{
  "n_layer": 13,
  "d_model": 192,
  "n_experts": 8,
  "experts_per_token": 1,
  "d_expert": 320,
  "d_shared_expert": 0,
  "activation": "swiglu",
  "moe_layers": [1, 2, 3, 4, 5, 6, 7, 8, 9, 10, 11, 12],
  "router_score": "softmax",
  "normalize_top_k": false,
  "routed_scale": 1.0,
  "balance_loss": 0.00322,
  "balance_bias": false,
  "router_z_loss": 0.0001,
  "init_std_router": 0.00796,
  "lr_router": 0.000713,
  "vocab_size": 8192,
  "norm": "rmsnorm",
  "norm_eps": 1e-05,
  "tie_embeddings": false,
  "optimizer": "soap_variant",
  "lr": 0.00494,
  "batch_tokens": [32768, 65536, 131072, 262144],
  "seq_len": 512,
  "train_tokens": 455700000,
  "steps": 4360,
  "dataset": "wikipedia_en"
}
Below are experts of layer 9 (counted from 0) of a mixture-of-experts language model. Rows are named router (the router's row for the expert), gate (a neuron's input weights, with its number), up (a neuron's input weights, with its number) and show model dimensions 64-95. Each number is 200 + 30 x the weight over its row's rms, rounded and kept within 0 to 999.
After each expert's rows: "gets" lists some tokens that make up at least twice as much of what it gets as of all text. This comes from a sample of Wikipedia text that the model never trained on. Tokens count by the router's weight.

# expert 0
router,174,162,191,184,216,216,148,200,213,171,168,230,187,198,220,231,192,164,194,186,199,210,229,172,195,182,187,185,195,227,153,181
gate0,148,172,168,204,197,224,176,174,169,214,219,208,196,185,224,183,168,184,195,199,177,186,202,246,171,246,222,147,258,148,200,231
up0,232,216,204,173,216,214,211,130,204,186,183,252,222,240,207,174,221,210,206,197,207,178,197,195,242,144,291,254,211,190,209,200
gate1,201,181,211,219,229,214,219,227,181,189,186,238,212,169,166,231,245,200,177,200,191,190,208,153,240,190,149,184,184,164,194,211
up1,199,238,207,183,223,194,225,208,191,170,191,211,235,202,170,264,217,219,175,186,269,179,205,109,258,202,170,219,138,146,166,202
gate2,187,167,200,172,193,237,209,137,202,174,175,166,242,245,204,234,200,228,215,191,212,214,209,170,251,202,153,238,202,189,158,228
up2,162,233,160,202,222,204,173,163,202,223,212,189,214,202,229,234,183,148,214,147,172,237,178,184,183,203,214,235,152,175,196,179
gate3,176,202,213,226,230,221,210,227,213,203,230,188,230,205,187,197,181,176,174,187,169,229,157,217,122,180,167,176,204,266,249,240
up3,197,230,207,237,176,246,165,194,227,242,217,180,238,190,156,209,268,162,175,196,180,219,228,208,162,225,215,209,214,212,203,211
gate4,177,151,181,203,182,198,148,178,175,201,215,205,187,201,168,208,226,187,139,163,163,157,238,184,189,201,191,206,166,246,241,233
up4,161,192,213,202,228,216,165,216,144,175,158,220,157,220,197,209,248,195,144,197,170,201,220,201,170,210,168,208,203,234,202,251
gate5,203,172,168,218,211,225,216,198,202,152,195,200,190,244,197,221,169,208,273,239,200,227,191,168,196,192,173,179,194,277,223,158
up5,255,208,158,209,199,229,206,203,142,191,202,227,217,243,192,189,163,219,238,245,206,201,185,188,160,153,218,212,239,272,182,168
gate6,165,199,215,177,167,168,166,211,165,138,210,209,165,197,170,244,175,196,197,153,233,210,157,159,282,213,206,204,220,214,217,202
up6,198,211,204,199,209,196,200,233,166,164,201,151,185,246,254,219,210,219,137,226,238,182,225,203,211,248,208,225,241,186,232,185
gate7,229,224,205,166,186,210,270,232,169,181,217,225,207,238,184,193,156,186,202,174,210,151,184,157,215,181,189,212,199,215,218,246
up7,146,155,226,194,182,192,247,228,185,180,198,221,184,199,241,182,201,198,195,191,249,219,146,244,222,179,208,182,211,216,199,213
gate8,222,183,181,195,232,235,192,227,258,202,193,208,269,234,247,183,187,152,175,223,128,199,219,239,196,166,252,223,219,213,141,177
up8,215,196,182,190,214,208,160,208,171,178,203,264,194,221,196,146,187,216,232,201,233,190,169,165,158,175,218,228,197,201,232,136
gate9,208,180,189,191,222,197,162,176,219,179,238,189,217,211,224,185,194,215,186,202,166,125,237,176,229,172,212,176,241,208,215,171
up9,200,259,167,226,198,223,167,194,194,156,219,185,155,116,197,218,168,212,195,209,223,247,209,194,242,195,207,198,202,202,261,209
gate10,213,187,207,215,194,199,259,223,206,189,207,195,220,181,239,224,155,189,181,200,230,229,198,208,213,218,209,191,178,183,206,204
up10,167,220,246,192,119,208,181,194,208,186,174,224,238,154,248,237,241,209,184,188,204,249,199,248,213,193,220,174,221,184,208,206
gate11,161,263,185,243,201,215,199,204,208,147,176,155,222,228,196,168,265,232,227,256,173,222,239,165,263,184,159,206,211,175,192,216
up11,196,246,209,213,190,203,236,183,212,217,164,190,250,216,209,222,257,169,191,214,211,215,215,167,195,206,191,173,243,168,203,244
gate12,205,162,270,212,157,180,247,217,184,220,144,170,180,159,159,194,203,165,208,192,211,197,147,196,150,229,177,230,179,213,245,161
up12,216,205,181,234,160,234,222,209,190,184,214,198,215,233,194,196,165,255,230,225,207,154,227,229,221,206,194,205,179,141,253,194
gate13,208,244,251,198,188,200,220,169,207,217,230,203,240,185,158,249,134,187,208,245,177,239,168,264,176,216,168,204,167,173,177,220
up13,188,216,201,195,195,210,186,225,162,191,169,165,133,224,202,170,227,181,218,163,216,130,230,202,212,204,208,200,208,198,207,168
gate14,198,204,223,224,181,203,204,200,170,266,259,137,230,167,191,188,206,198,222,169,216,188,161,185,169,177,152,193,143,186,172,208
up14,256,215,172,244,206,220,191,188,166,249,253,141,161,163,202,218,173,244,207,172,190,194,183,200,196,160,169,199,213,207,125,201
gate15,182,189,189,210,250,194,203,172,196,236,164,203,187,233,251,202,263,174,213,228,186,171,148,253,187,225,207,186,150,205,177,232
up15,230,217,231,170,204,204,176,188,198,225,170,196,198,257,248,201,195,257,205,182,203,213,241,214,154,211,193,178,232,212,204,214
gets: "0", "2", "1", "3", "9", "5"

# expert 5
router,186,156,206,195,186,200,188,229,183,152,199,249,184,197,209,201,234,222,202,194,218,194,207,249,168,184,198,217,187,294,202,154
gate0,229,172,221,161,170,166,179,155,246,269,153,225,184,208,236,207,200,270,158,266,243,192,185,211,266,187,180,177,240,214,201,227
up0,189,154,203,219,158,161,173,190,208,210,154,181,185,190,236,237,226,233,205,235,134,159,119,176,149,186,156,162,215,189,200,237
gate1,184,226,149,216,185,241,239,205,250,206,133,267,203,206,206,208,184,163,208,161,199,187,218,183,187,179,207,185,188,257,222,169
up1,139,219,190,211,173,184,191,193,135,195,193,217,229,198,227,209,192,203,181,224,168,225,201,243,233,223,187,171,167,172,186,228
gate2,267,162,170,178,210,213,169,180,204,171,181,187,180,225,161,231,214,196,188,183,168,171,220,160,189,225,211,186,190,231,135,205
up2,132,203,219,222,177,153,222,188,247,216,193,249,187,204,231,201,184,229,176,186,203,229,213,189,221,195,124,202,237,144,207,169
gate3,228,229,181,230,180,157,218,163,171,185,280,163,188,223,257,190,210,266,215,235,164,170,199,183,206,187,209,194,214,192,264,199
up3,132,200,140,223,194,206,182,247,201,190,219,209,194,215,186,185,202,177,228,280,221,203,152,190,288,185,222,161,211,199,194,202
gate4,197,160,188,172,236,147,209,204,182,200,208,172,189,202,243,202,192,198,167,216,214,217,182,245,198,186,156,158,227,188,171,200
up4,139,179,214,222,226,161,167,206,199,175,176,165,263,206,226,164,250,228,180,229,174,190,177,233,219,159,197,233,184,183,214,217
gate5,168,208,225,211,193,195,220,256,148,175,215,157,178,186,237,179,176,234,146,184,234,187,199,172,199,195,195,267,261,238,204,184
up5,167,205,229,223,197,247,196,169,123,186,222,136,215,209,219,158,218,176,189,245,230,257,202,160,210,192,203,136,232,265,175,176
gate6,239,234,221,216,226,186,215,158,216,198,217,219,236,223,184,200,201,197,171,161,241,176,146,222,251,167,190,151,172,217,170,200
up6,195,220,174,204,182,148,220,189,176,146,216,170,185,208,185,207,228,239,233,166,188,163,232,211,215,174,197,185,192,191,212,190
gate7,242,231,217,212,138,221,194,200,241,181,240,191,206,206,228,225,174,206,204,226,179,232,186,187,238,201,214,241,201,142,191,161
up7,175,253,260,211,200,170,190,189,164,143,228,214,225,277,250,283,239,258,207,161,237,217,207,230,176,217,171,195,204,214,162,157
gate8,249,250,196,158,226,213,236,180,190,149,157,201,180,244,167,197,221,272,173,171,234,235,194,230,226,172,191,226,238,252,189,182
up8,147,208,220,243,208,230,226,195,204,253,245,205,206,146,179,183,161,182,261,199,202,201,243,151,204,230,185,205,182,141,198,199
gate9,196,234,178,173,170,228,239,169,205,198,227,261,182,203,206,237,236,246,193,236,235,224,251,218,178,174,222,203,239,201,177,201
up9,175,207,199,218,228,197,195,113,190,185,152,144,168,198,168,166,254,196,172,234,183,216,158,218,187,186,195,234,205,191,192,206
gate10,168,216,226,166,201,221,123,201,211,201,203,190,222,171,221,156,181,161,183,171,161,207,183,209,209,140,200,213,215,197,229,194
up10,218,183,153,226,236,230,236,169,242,227,140,168,223,216,196,233,241,188,194,247,166,181,205,213,202,229,221,200,209,208,246,252
gate11,209,213,141,118,209,213,194,200,191,152,195,217,145,234,181,225,210,184,194,203,194,230,225,195,169,157,184,168,156,266,242,179
up11,184,185,221,189,166,258,235,232,183,232,183,119,200,224,245,194,158,218,177,208,170,239,244,182,215,182,147,167,196,225,188,210
gate12,192,188,239,160,217,208,214,209,236,207,193,221,186,196,179,243,206,177,231,188,155,219,190,214,167,158,145,177,216,253,182,164
up12,215,211,214,154,196,214,174,224,154,179,166,246,234,212,195,243,204,216,243,227,158,187,187,131,209,166,198,240,239,225,185,210
gate13,153,200,189,217,219,171,204,257,206,189,190,193,198,170,232,199,233,183,228,143,169,216,184,203,239,223,228,202,196,175,256,183
up13,155,171,149,188,161,186,262,207,234,207,239,166,250,199,187,235,120,194,179,170,178,152,203,236,219,163,226,204,204,187,200,212
gate14,220,240,169,221,184,170,186,205,219,180,163,180,151,173,187,227,175,171,169,190,155,224,161,208,187,206,201,194,178,235,171,216
up14,188,196,250,148,197,178,168,244,188,207,163,178,181,203,234,208,210,212,179,192,205,200,234,188,248,223,166,180,177,248,159,193
gate15,198,185,224,188,196,206,211,211,237,212,248,273,210,224,217,207,181,189,185,199,219,239,213,237,234,184,193,207,186,201,197,211
up15,248,201,182,157,225,202,186,184,194,172,215,190,195,210,163,236,160,256,163,245,217,204,220,204,200,220,203,226,249,175,184,170
gets: "\n", "s", "==", "===", " ==", " United"

# expert 1
router,187,215,184,206,193,209,216,254,236,186,182,224,247,201,182,213,241,208,187,167,218,139,174,206,220,248,187,192,207,227,249,217
gate0,171,202,186,148,185,194,157,193,169,157,197,180,262,225,146,178,215,189,180,214,204,213,205,168,171,179,221,159,178,280,223,175
up0,251,209,269,188,197,194,215,238,195,211,208,228,196,240,214,220,232,177,177,212,165,278,226,214,181,208,213,215,210,274,247,223
gate1,124,220,216,180,155,221,163,189,220,122,213,210,176,203,259,183,207,200,173,211,171,202,206,226,188,155,165,198,184,162,195,170
up1,189,184,194,167,209,217,194,218,173,166,292,184,218,151,245,197,197,211,198,192,210,222,197,212,234,179,159,229,171,197,161,229
gate2,186,218,229,225,179,251,228,222,179,182,193,144,269,181,111,182,185,200,153,210,229,197,180,256,281,187,191,204,190,161,263,194
up2,201,164,228,158,176,144,216,206,239,193,163,157,173,196,145,228,207,188,166,174,186,192,219,160,178,218,180,240,191,220,202,200
gate3,200,225,161,237,193,207,230,249,208,188,204,199,154,257,160,127,213,198,220,201,173,140,198,207,215,153,230,199,236,117,223,217
up3,204,183,205,184,205,222,232,202,180,256,192,222,254,126,227,182,185,210,156,202,192,202,237,192,181,205,198,228,194,230,200,208
gate4,198,158,199,225,265,155,204,171,231,191,199,207,209,178,213,207,252,143,206,145,180,249,136,192,168,199,243,226,205,243,178,252
up4,227,196,190,186,193,199,181,217,159,221,206,183,223,177,210,200,206,197,229,165,209,238,230,145,207,215,217,205,215,142,215,208
gate5,156,166,224,200,189,185,250,163,186,223,148,189,222,160,195,146,150,195,205,172,241,211,186,129,199,207,200,174,200,231,227,178
up5,145,174,239,194,216,218,202,200,196,273,79,178,196,135,213,173,170,199,165,208,179,160,194,156,187,192,215,190,211,200,192,163
gate6,161,197,213,181,231,182,198,143,179,232,237,204,218,214,181,134,180,227,228,174,173,171,178,166,242,198,192,190,186,236,206,156
up6,245,204,156,210,134,218,145,151,203,139,230,209,186,178,160,245,226,219,172,188,203,179,272,191,204,185,202,215,221,162,228,187
gate7,206,181,222,175,169,212,201,228,222,186,195,142,222,188,114,142,200,209,191,195,137,262,208,217,148,171,167,139,224,212,186,191
up7,204,208,183,224,239,147,168,173,224,179,136,239,217,225,220,226,163,212,200,175,303,157,194,165,241,192,176,240,169,218,192,236
gate8,195,195,149,181,221,166,189,234,176,199,211,160,155,220,198,210,199,210,186,174,170,177,118,152,172,211,213,234,140,244,184,210
up8,200,200,185,214,213,170,210,228,222,274,210,240,161,178,177,177,188,194,208,131,192,286,190,205,191,233,170,186,250,204,180,139
gate9,221,235,185,150,156,232,185,229,191,160,218,149,229,210,245,204,217,199,203,217,149,161,189,223,216,203,227,134,266,232,237,238
up9,157,185,194,253,218,189,193,154,184,198,201,213,168,214,187,203,219,226,203,183,201,218,203,142,215,161,118,218,166,220,228,150
gate10,182,167,198,222,242,175,168,232,215,233,221,172,187,149,250,168,215,139,173,210,206,150,243,134,210,175,213,226,204,160,213,216
up10,179,160,200,192,196,231,189,140,156,184,210,219,196,164,210,206,196,157,167,217,236,174,234,143,257,163,185,188,212,194,193,155
gate11,153,180,219,251,225,209,169,151,207,215,158,212,128,173,167,216,133,175,184,155,193,146,248,187,176,244,179,165,233,189,191,194
up11,184,263,188,223,245,158,194,190,192,169,224,207,210,232,197,180,273,259,236,207,201,207,128,196,154,239,206,198,243,216,180,179
gate12,202,164,192,190,174,235,208,144,270,230,173,199,213,179,158,204,202,206,198,167,192,216,179,226,167,217,197,223,245,205,165,229
up12,169,181,196,189,162,231,208,182,205,195,210,206,179,175,128,174,182,245,154,195,199,201,188,192,207,231,142,187,213,189,159,183
gate13,189,143,188,231,233,139,163,215,236,197,254,229,239,198,236,215,179,193,213,197,214,182,211,235,180,227,173,185,228,175,191,217
up13,239,169,204,170,194,155,183,190,183,182,189,233,200,186,190,156,164,224,213,168,195,200,197,212,210,236,167,236,202,180,206,240
gate14,189,156,243,175,165,190,173,250,221,172,193,208,222,217,221,214,212,181,189,230,222,164,185,231,231,211,172,219,241,166,214,192
up14,243,235,173,218,139,231,160,196,197,188,210,181,152,241,214,214,205,164,221,226,168,182,229,206,172,181,173,171,228,252,217,191
gate15,231,259,192,200,232,148,196,165,181,206,184,227,230,253,162,200,195,196,218,160,183,191,247,201,163,241,214,136,200,261,176,198
up15,179,170,196,205,179,198,188,170,207,261,228,213,163,149,238,201,186,156,214,236,228,191,188,166,224,175,176,209,160,157,234,232
gets: " the", " a", " The", "'", " his", " an"

# expert 3
router,166,202,169,185,179,206,176,243,202,174,187,171,221,249,187,186,188,188,165,188,196,158,172,184,213,224,229,233,176,223,204,252
gate0,264,143,223,148,169,197,158,233,104,209,245,201,229,165,234,188,185,199,170,201,150,222,176,188,201,177,257,187,213,193,170,155
up0,157,211,171,167,213,184,241,168,229,227,163,165,213,213,239,213,209,150,196,224,188,202,189,206,241,215,194,193,222,177,222,235
gate1,206,194,222,218,154,175,190,247,192,214,201,240,194,171,155,200,183,187,215,210,263,205,192,182,185,206,224,202,191,188,134,213
up1,176,158,198,217,171,214,202,196,175,187,220,179,173,286,226,261,219,235,202,206,255,187,192,261,158,228,232,152,160,206,209,216
gate2,172,194,155,221,204,222,194,223,222,173,202,218,185,197,170,227,232,217,208,169,201,154,177,230,230,236,228,191,195,274,202,244
up2,215,227,197,246,200,165,207,188,167,229,221,223,236,206,139,249,237,192,198,191,141,180,152,219,230,183,212,201,236,208,256,212
gate3,195,204,200,158,193,189,216,235,215,207,181,179,225,219,200,164,203,157,213,175,147,228,249,163,214,182,184,249,202,227,244,235
up3,152,214,134,235,250,195,208,192,217,189,188,178,213,200,212,234,162,203,243,162,189,235,214,175,196,183,181,223,232,242,178,188
gate4,187,205,185,178,223,196,194,192,238,230,196,217,210,237,211,241,169,201,199,219,214,178,206,221,196,166,169,229,219,212,205,255
up4,167,231,241,181,197,168,229,200,222,194,156,218,160,205,175,202,170,254,276,155,187,221,194,231,236,203,234,213,191,168,191,191
gate5,159,209,218,188,149,167,202,193,205,219,239,258,245,163,184,225,205,182,188,200,182,183,171,184,159,184,208,289,171,218,216,190
up5,194,240,186,195,239,211,219,225,207,142,155,160,159,213,202,170,222,215,199,240,146,196,219,179,213,206,177,155,193,229,177,174
gate6,153,199,203,221,153,203,238,212,171,226,228,159,228,184,220,153,174,310,177,199,216,171,233,203,242,172,188,198,181,165,249,202
up6,231,175,204,213,188,216,188,232,165,209,226,234,156,175,196,268,194,182,233,154,238,155,198,207,171,221,180,193,170,194,181,228
gate7,274,230,179,237,167,229,186,181,208,189,175,228,159,197,175,135,172,213,214,147,238,274,199,194,195,215,202,164,204,180,242,224
up7,153,224,172,221,187,149,192,217,232,179,217,215,199,225,213,189,196,185,243,173,183,216,200,236,223,208,171,178,208,214,213,226
gate8,193,181,198,244,146,215,197,188,172,258,212,199,184,162,175,206,252,247,200,169,274,213,190,254,204,243,182,180,229,168,208,197
up8,248,168,209,178,187,152,207,190,242,183,197,204,149,230,192,260,166,239,218,213,183,209,191,217,120,153,190,224,175,212,181,223
gate9,154,183,190,136,193,209,200,229,230,183,258,204,175,186,220,198,230,201,194,199,143,169,188,270,204,175,196,170,197,183,182,238
up9,221,178,247,249,192,216,201,207,204,234,136,190,196,149,176,193,160,164,197,225,268,215,212,162,193,228,194,228,201,192,220,173
gate10,203,190,208,211,174,198,169,219,219,166,227,165,226,217,183,240,169,209,195,151,146,198,173,168,232,185,200,155,213,152,260,127
up10,120,181,185,243,203,224,206,194,187,199,211,181,216,178,184,233,174,158,209,180,187,158,210,158,191,194,163,175,151,186,235,209
gate11,247,185,218,194,197,213,154,193,182,164,196,207,268,211,224,212,148,193,215,202,152,198,221,167,169,162,170,229,155,185,218,187
up11,231,227,195,232,140,193,181,152,229,237,176,157,144,243,237,231,168,214,179,163,177,249,191,169,188,197,182,275,194,179,189,180
gate12,147,189,238,200,204,171,246,196,253,236,174,185,199,163,187,236,186,200,172,186,262,216,198,235,243,191,229,219,245,207,210,185
up12,176,220,192,181,223,193,210,176,223,199,169,204,149,178,193,253,213,270,129,210,202,194,214,219,215,166,258,215,161,185,190,233
gate13,205,214,225,247,211,204,176,234,266,232,273,215,227,188,189,215,160,149,199,167,136,186,232,204,168,173,199,206,207,159,223,183
up13,200,204,251,199,206,188,163,216,160,177,188,231,207,152,159,204,249,240,179,199,174,213,213,221,239,224,190,166,224,179,195,186
gate14,154,202,284,244,194,150,241,181,193,233,216,181,146,207,178,195,184,179,198,220,193,250,181,197,185,130,233,227,135,170,220,186
up14,223,246,207,181,218,214,148,204,173,220,214,242,190,162,226,189,195,205,199,238,161,195,198,211,198,232,145,237,245,217,224,219
gate15,188,194,240,217,207,237,224,195,228,195,243,186,150,195,206,251,219,236,204,231,227,175,207,217,158,179,242,179,204,172,207,238
up15,197,125,130,157,170,185,220,222,173,162,246,187,195,174,255,180,237,211,184,177,185,212,211,214,209,186,193,200,195,205,153,156
gets: " of", " in", " to", " was", " for", " on"

# expert 4
router,200,207,144,173,161,195,116,154,211,190,237,223,239,183,209,213,206,184,152,169,239,204,193,227,165,210,228,213,161,227,249,199
gate0,167,238,199,171,217,181,201,199,135,246,186,176,284,205,246,195,194,234,187,160,232,225,172,231,191,178,169,169,182,216,181,229
up0,169,221,185,225,171,201,233,229,184,205,209,176,243,196,175,191,234,224,162,184,220,233,157,251,232,183,206,203,162,184,225,216
gate1,107,218,160,184,268,197,231,194,183,181,188,166,183,166,179,218,176,183,215,182,242,173,245,188,214,196,199,233,223,195,181,162
up1,187,190,216,189,187,163,211,208,179,187,184,244,203,179,210,178,218,166,170,178,197,176,238,209,188,215,206,234,197,176,147,155
gate2,245,163,179,167,188,218,188,240,204,199,231,163,193,174,192,147,196,200,153,190,221,245,226,225,183,181,180,171,241,168,147,218
up2,277,195,191,192,176,162,169,163,182,232,263,182,164,210,211,220,229,217,201,208,184,239,218,222,175,154,183,151,208,176,212,177
gate3,205,207,232,215,136,232,217,234,238,208,203,177,237,149,166,167,194,202,178,221,237,199,173,154,176,196,192,171,159,227,151,162
up3,194,214,257,246,181,141,215,182,196,214,187,165,226,167,197,188,208,171,225,211,184,195,206,218,183,213,198,183,171,238,182,226
gate4,135,262,168,234,222,257,194,211,212,198,184,212,252,198,239,195,247,223,221,212,222,224,241,229,204,200,171,165,176,179,180,170
up4,238,148,171,216,155,183,200,170,157,227,199,204,248,245,195,191,249,168,234,221,270,219,154,195,173,183,202,137,172,258,207,212
gate5,248,187,239,176,204,208,198,168,173,217,216,206,209,234,200,220,272,165,184,182,213,179,246,208,226,211,144,200,200,152,218,202
up5,209,172,220,190,223,138,154,195,190,227,227,191,210,251,192,226,218,241,200,180,215,137,193,238,187,182,158,189,177,169,230,188
gate6,184,145,236,207,202,187,213,225,177,188,167,210,241,238,174,210,192,236,189,215,184,274,176,188,176,191,183,244,233,250,202,177
up6,190,196,220,174,220,234,155,221,166,225,172,204,230,245,204,218,225,210,224,167,230,206,186,237,191,155,213,186,213,211,241,199
gate7,234,248,237,203,187,189,181,181,185,184,178,223,190,230,146,182,231,174,195,176,190,153,209,176,182,194,211,180,222,232,185,265
up7,219,226,191,202,195,188,219,226,174,180,225,213,180,214,169,189,187,172,163,170,173,194,208,158,218,201,196,139,207,201,247,166
gate8,254,232,133,167,218,239,223,193,201,152,242,227,197,205,255,222,211,154,224,212,237,172,198,156,174,235,214,224,209,222,273,251
up8,204,215,187,174,223,197,177,158,177,153,231,208,242,203,224,168,276,143,192,215,265,208,201,181,140,225,194,262,203,173,228,228
gate9,169,162,177,220,242,157,189,174,197,248,192,237,219,199,169,184,152,187,119,233,210,228,198,195,228,233,207,197,228,231,143,251
up9,184,173,179,207,141,209,235,259,153,188,179,236,218,219,153,183,148,237,255,232,180,245,189,209,188,186,253,202,210,193,209,226
gate10,190,230,179,231,218,207,245,170,174,85,196,165,178,166,233,163,188,233,225,205,218,217,142,173,182,194,207,249,189,219,221,225
up10,189,153,231,197,185,230,198,164,194,122,220,191,194,193,148,220,213,207,221,209,229,233,160,199,133,222,212,229,207,171,252,169
gate11,116,221,224,225,188,149,168,214,219,210,224,207,198,203,201,236,199,229,119,178,248,178,202,196,125,218,186,183,232,229,224,190
up11,238,210,213,201,252,214,234,249,215,192,197,134,125,146,192,165,126,170,178,204,166,188,206,188,214,158,178,226,191,236,176,219
gate12,198,212,224,218,219,201,180,228,208,170,194,224,214,214,202,200,164,163,164,205,207,180,247,211,201,229,178,161,187,239,204,159
up12,224,175,184,155,213,142,202,164,196,210,206,218,210,220,200,128,185,203,115,197,179,221,172,244,202,221,172,219,170,177,181,216
gate13,185,221,152,214,210,190,194,219,203,162,239,155,214,228,213,173,220,203,247,186,196,168,175,173,216,157,215,181,167,179,179,214
up13,247,221,223,143,157,263,197,206,197,145,186,242,222,186,197,170,213,262,182,181,191,200,187,202,205,177,223,249,199,257,187,231
gate14,278,209,185,208,151,272,238,247,224,184,256,196,197,121,161,188,212,188,165,218,220,207,189,234,209,252,193,226,218,246,202,233
up14,187,241,243,234,205,192,195,248,192,188,148,160,199,191,162,234,197,231,183,198,188,168,237,210,197,236,161,219,178,172,220,190
gate15,164,198,235,226,200,171,240,174,203,229,175,187,199,208,223,210,118,261,200,217,223,186,234,176,179,198,205,250,169,209,199,226
up15,197,203,188,215,188,181,196,243,210,150,191,117,183,194,143,205,184,205,155,203,208,209,215,201,232,221,169,199,172,86,188,144
gets: " ", " S", " C", " P", " re", " de"

# expert 6
router,175,216,212,174,151,243,198,189,230,186,167,175,235,228,150,222,205,194,162,151,206,214,157,206,246,214,202,201,183,210,235,243
gate0,187,205,219,199,179,231,164,226,222,207,215,246,211,225,161,224,218,193,210,225,228,199,178,221,186,218,173,247,144,174,231,187
up0,207,228,168,210,160,200,219,247,206,200,245,249,207,223,129,177,175,199,200,131,233,228,109,200,208,217,225,215,207,140,196,206
gate1,213,170,232,163,249,208,173,178,162,168,186,214,220,211,208,181,185,248,176,200,218,198,242,199,180,225,195,214,194,241,201,192
up1,200,222,199,220,178,251,192,238,242,145,260,163,137,196,176,194,236,201,199,160,179,175,227,217,262,248,194,167,252,146,196,176
gate2,167,211,223,262,172,217,166,206,197,187,217,237,180,176,172,176,224,220,214,194,188,241,212,276,265,145,201,194,187,203,125,214
up2,192,143,200,197,212,170,233,258,246,193,186,211,214,167,227,262,219,174,181,185,224,267,244,212,268,164,210,150,249,143,182,164
gate3,239,267,202,211,218,185,193,248,198,254,222,192,206,168,215,204,191,204,216,187,226,216,215,214,227,175,214,207,217,148,222,215
up3,219,186,172,220,157,165,208,197,195,199,172,210,248,222,218,262,215,233,185,233,211,204,214,190,180,187,172,234,176,192,183,211
gate4,182,186,146,268,161,178,197,215,227,182,207,205,202,224,167,175,220,162,225,200,216,213,214,268,192,216,227,191,228,182,211,183
up4,254,218,190,176,212,181,202,213,222,197,138,222,190,177,226,242,189,270,180,202,183,201,226,174,223,165,220,213,194,166,199,171
gate5,206,176,213,191,172,176,207,221,253,165,216,219,148,206,206,201,138,189,153,167,195,218,158,236,186,214,231,172,240,198,199,196
up5,149,177,144,159,199,211,206,205,218,208,137,191,145,208,234,206,199,201,264,191,172,249,193,176,210,267,202,208,251,254,190,167
gate6,173,201,177,189,254,193,179,200,181,136,206,220,170,220,226,239,183,196,178,169,165,178,249,152,225,139,213,199,166,150,232,196
up6,228,202,197,180,189,223,187,240,208,287,184,184,176,194,187,176,240,190,216,163,256,206,192,189,203,246,186,211,206,193,200,243
gate7,194,222,225,194,170,181,222,167,229,134,171,183,192,161,173,203,139,187,186,217,238,198,211,219,185,191,253,179,169,225,284,219
up7,202,211,170,202,239,119,199,236,157,175,282,206,162,220,204,155,247,171,215,207,232,209,251,168,197,191,195,224,245,230,205,233
gate8,172,231,148,233,200,203,189,254,236,180,195,255,188,202,200,203,206,199,228,256,168,212,181,203,150,196,222,203,176,216,166,266
up8,175,185,166,219,237,229,227,236,181,199,178,253,185,223,189,216,218,211,191,216,222,190,195,219,123,245,223,164,159,191,185,222
gate9,221,134,219,189,208,189,217,235,174,165,209,257,244,226,213,203,225,174,221,193,199,184,151,212,184,205,254,206,211,237,194,182
up9,202,217,180,180,206,220,213,149,222,159,223,215,222,169,215,242,220,213,201,250,247,206,196,228,184,213,235,237,213,171,194,205
gate10,205,207,217,216,204,165,198,258,190,228,202,162,176,192,234,194,186,186,189,171,213,208,154,220,191,180,153,115,236,153,185,196
up10,169,212,162,177,176,176,155,184,223,215,154,209,163,199,127,202,221,234,150,242,191,203,211,272,207,218,188,207,150,217,174,195
gate11,181,212,168,209,233,230,161,238,231,178,202,129,190,163,218,149,214,225,240,206,191,174,171,177,210,244,225,210,191,228,185,218
up11,216,203,180,180,226,220,147,189,211,221,184,179,199,215,222,99,203,216,193,213,194,201,229,178,212,232,198,222,150,175,217,209
gate12,214,258,192,169,145,215,229,224,210,202,172,168,192,189,163,188,199,215,230,231,245,233,244,228,195,223,163,211,220,176,184,194
up12,244,217,221,204,182,239,190,276,229,157,196,214,189,190,203,221,169,244,164,188,205,152,214,212,252,229,223,203,227,214,216,195
gate13,163,200,221,189,167,208,197,218,183,170,188,170,240,210,252,182,156,169,197,219,204,199,227,196,251,225,166,171,253,203,155,188
up13,238,158,175,219,214,225,244,211,209,238,184,188,202,211,179,209,228,199,160,163,189,213,201,157,185,219,185,272,165,222,222,206
gate14,223,180,258,225,167,187,203,218,189,189,176,193,151,215,236,204,226,193,184,218,256,206,186,211,193,222,245,211,167,163,237,202
up14,215,130,262,175,149,210,228,176,206,213,151,203,181,170,222,224,225,156,198,230,258,203,189,183,173,200,231,247,215,151,235,243
gate15,178,260,170,271,209,217,222,179,165,207,212,174,195,203,213,165,234,275,209,223,226,176,240,218,176,212,176,240,175,118,226,200
up15,234,187,211,194,224,202,219,225,211,182,141,194,190,191,191,190,163,170,228,157,155,241,207,187,224,171,151,216,184,228,249,177
gets: ".", " |", "-", ",", " (", ":"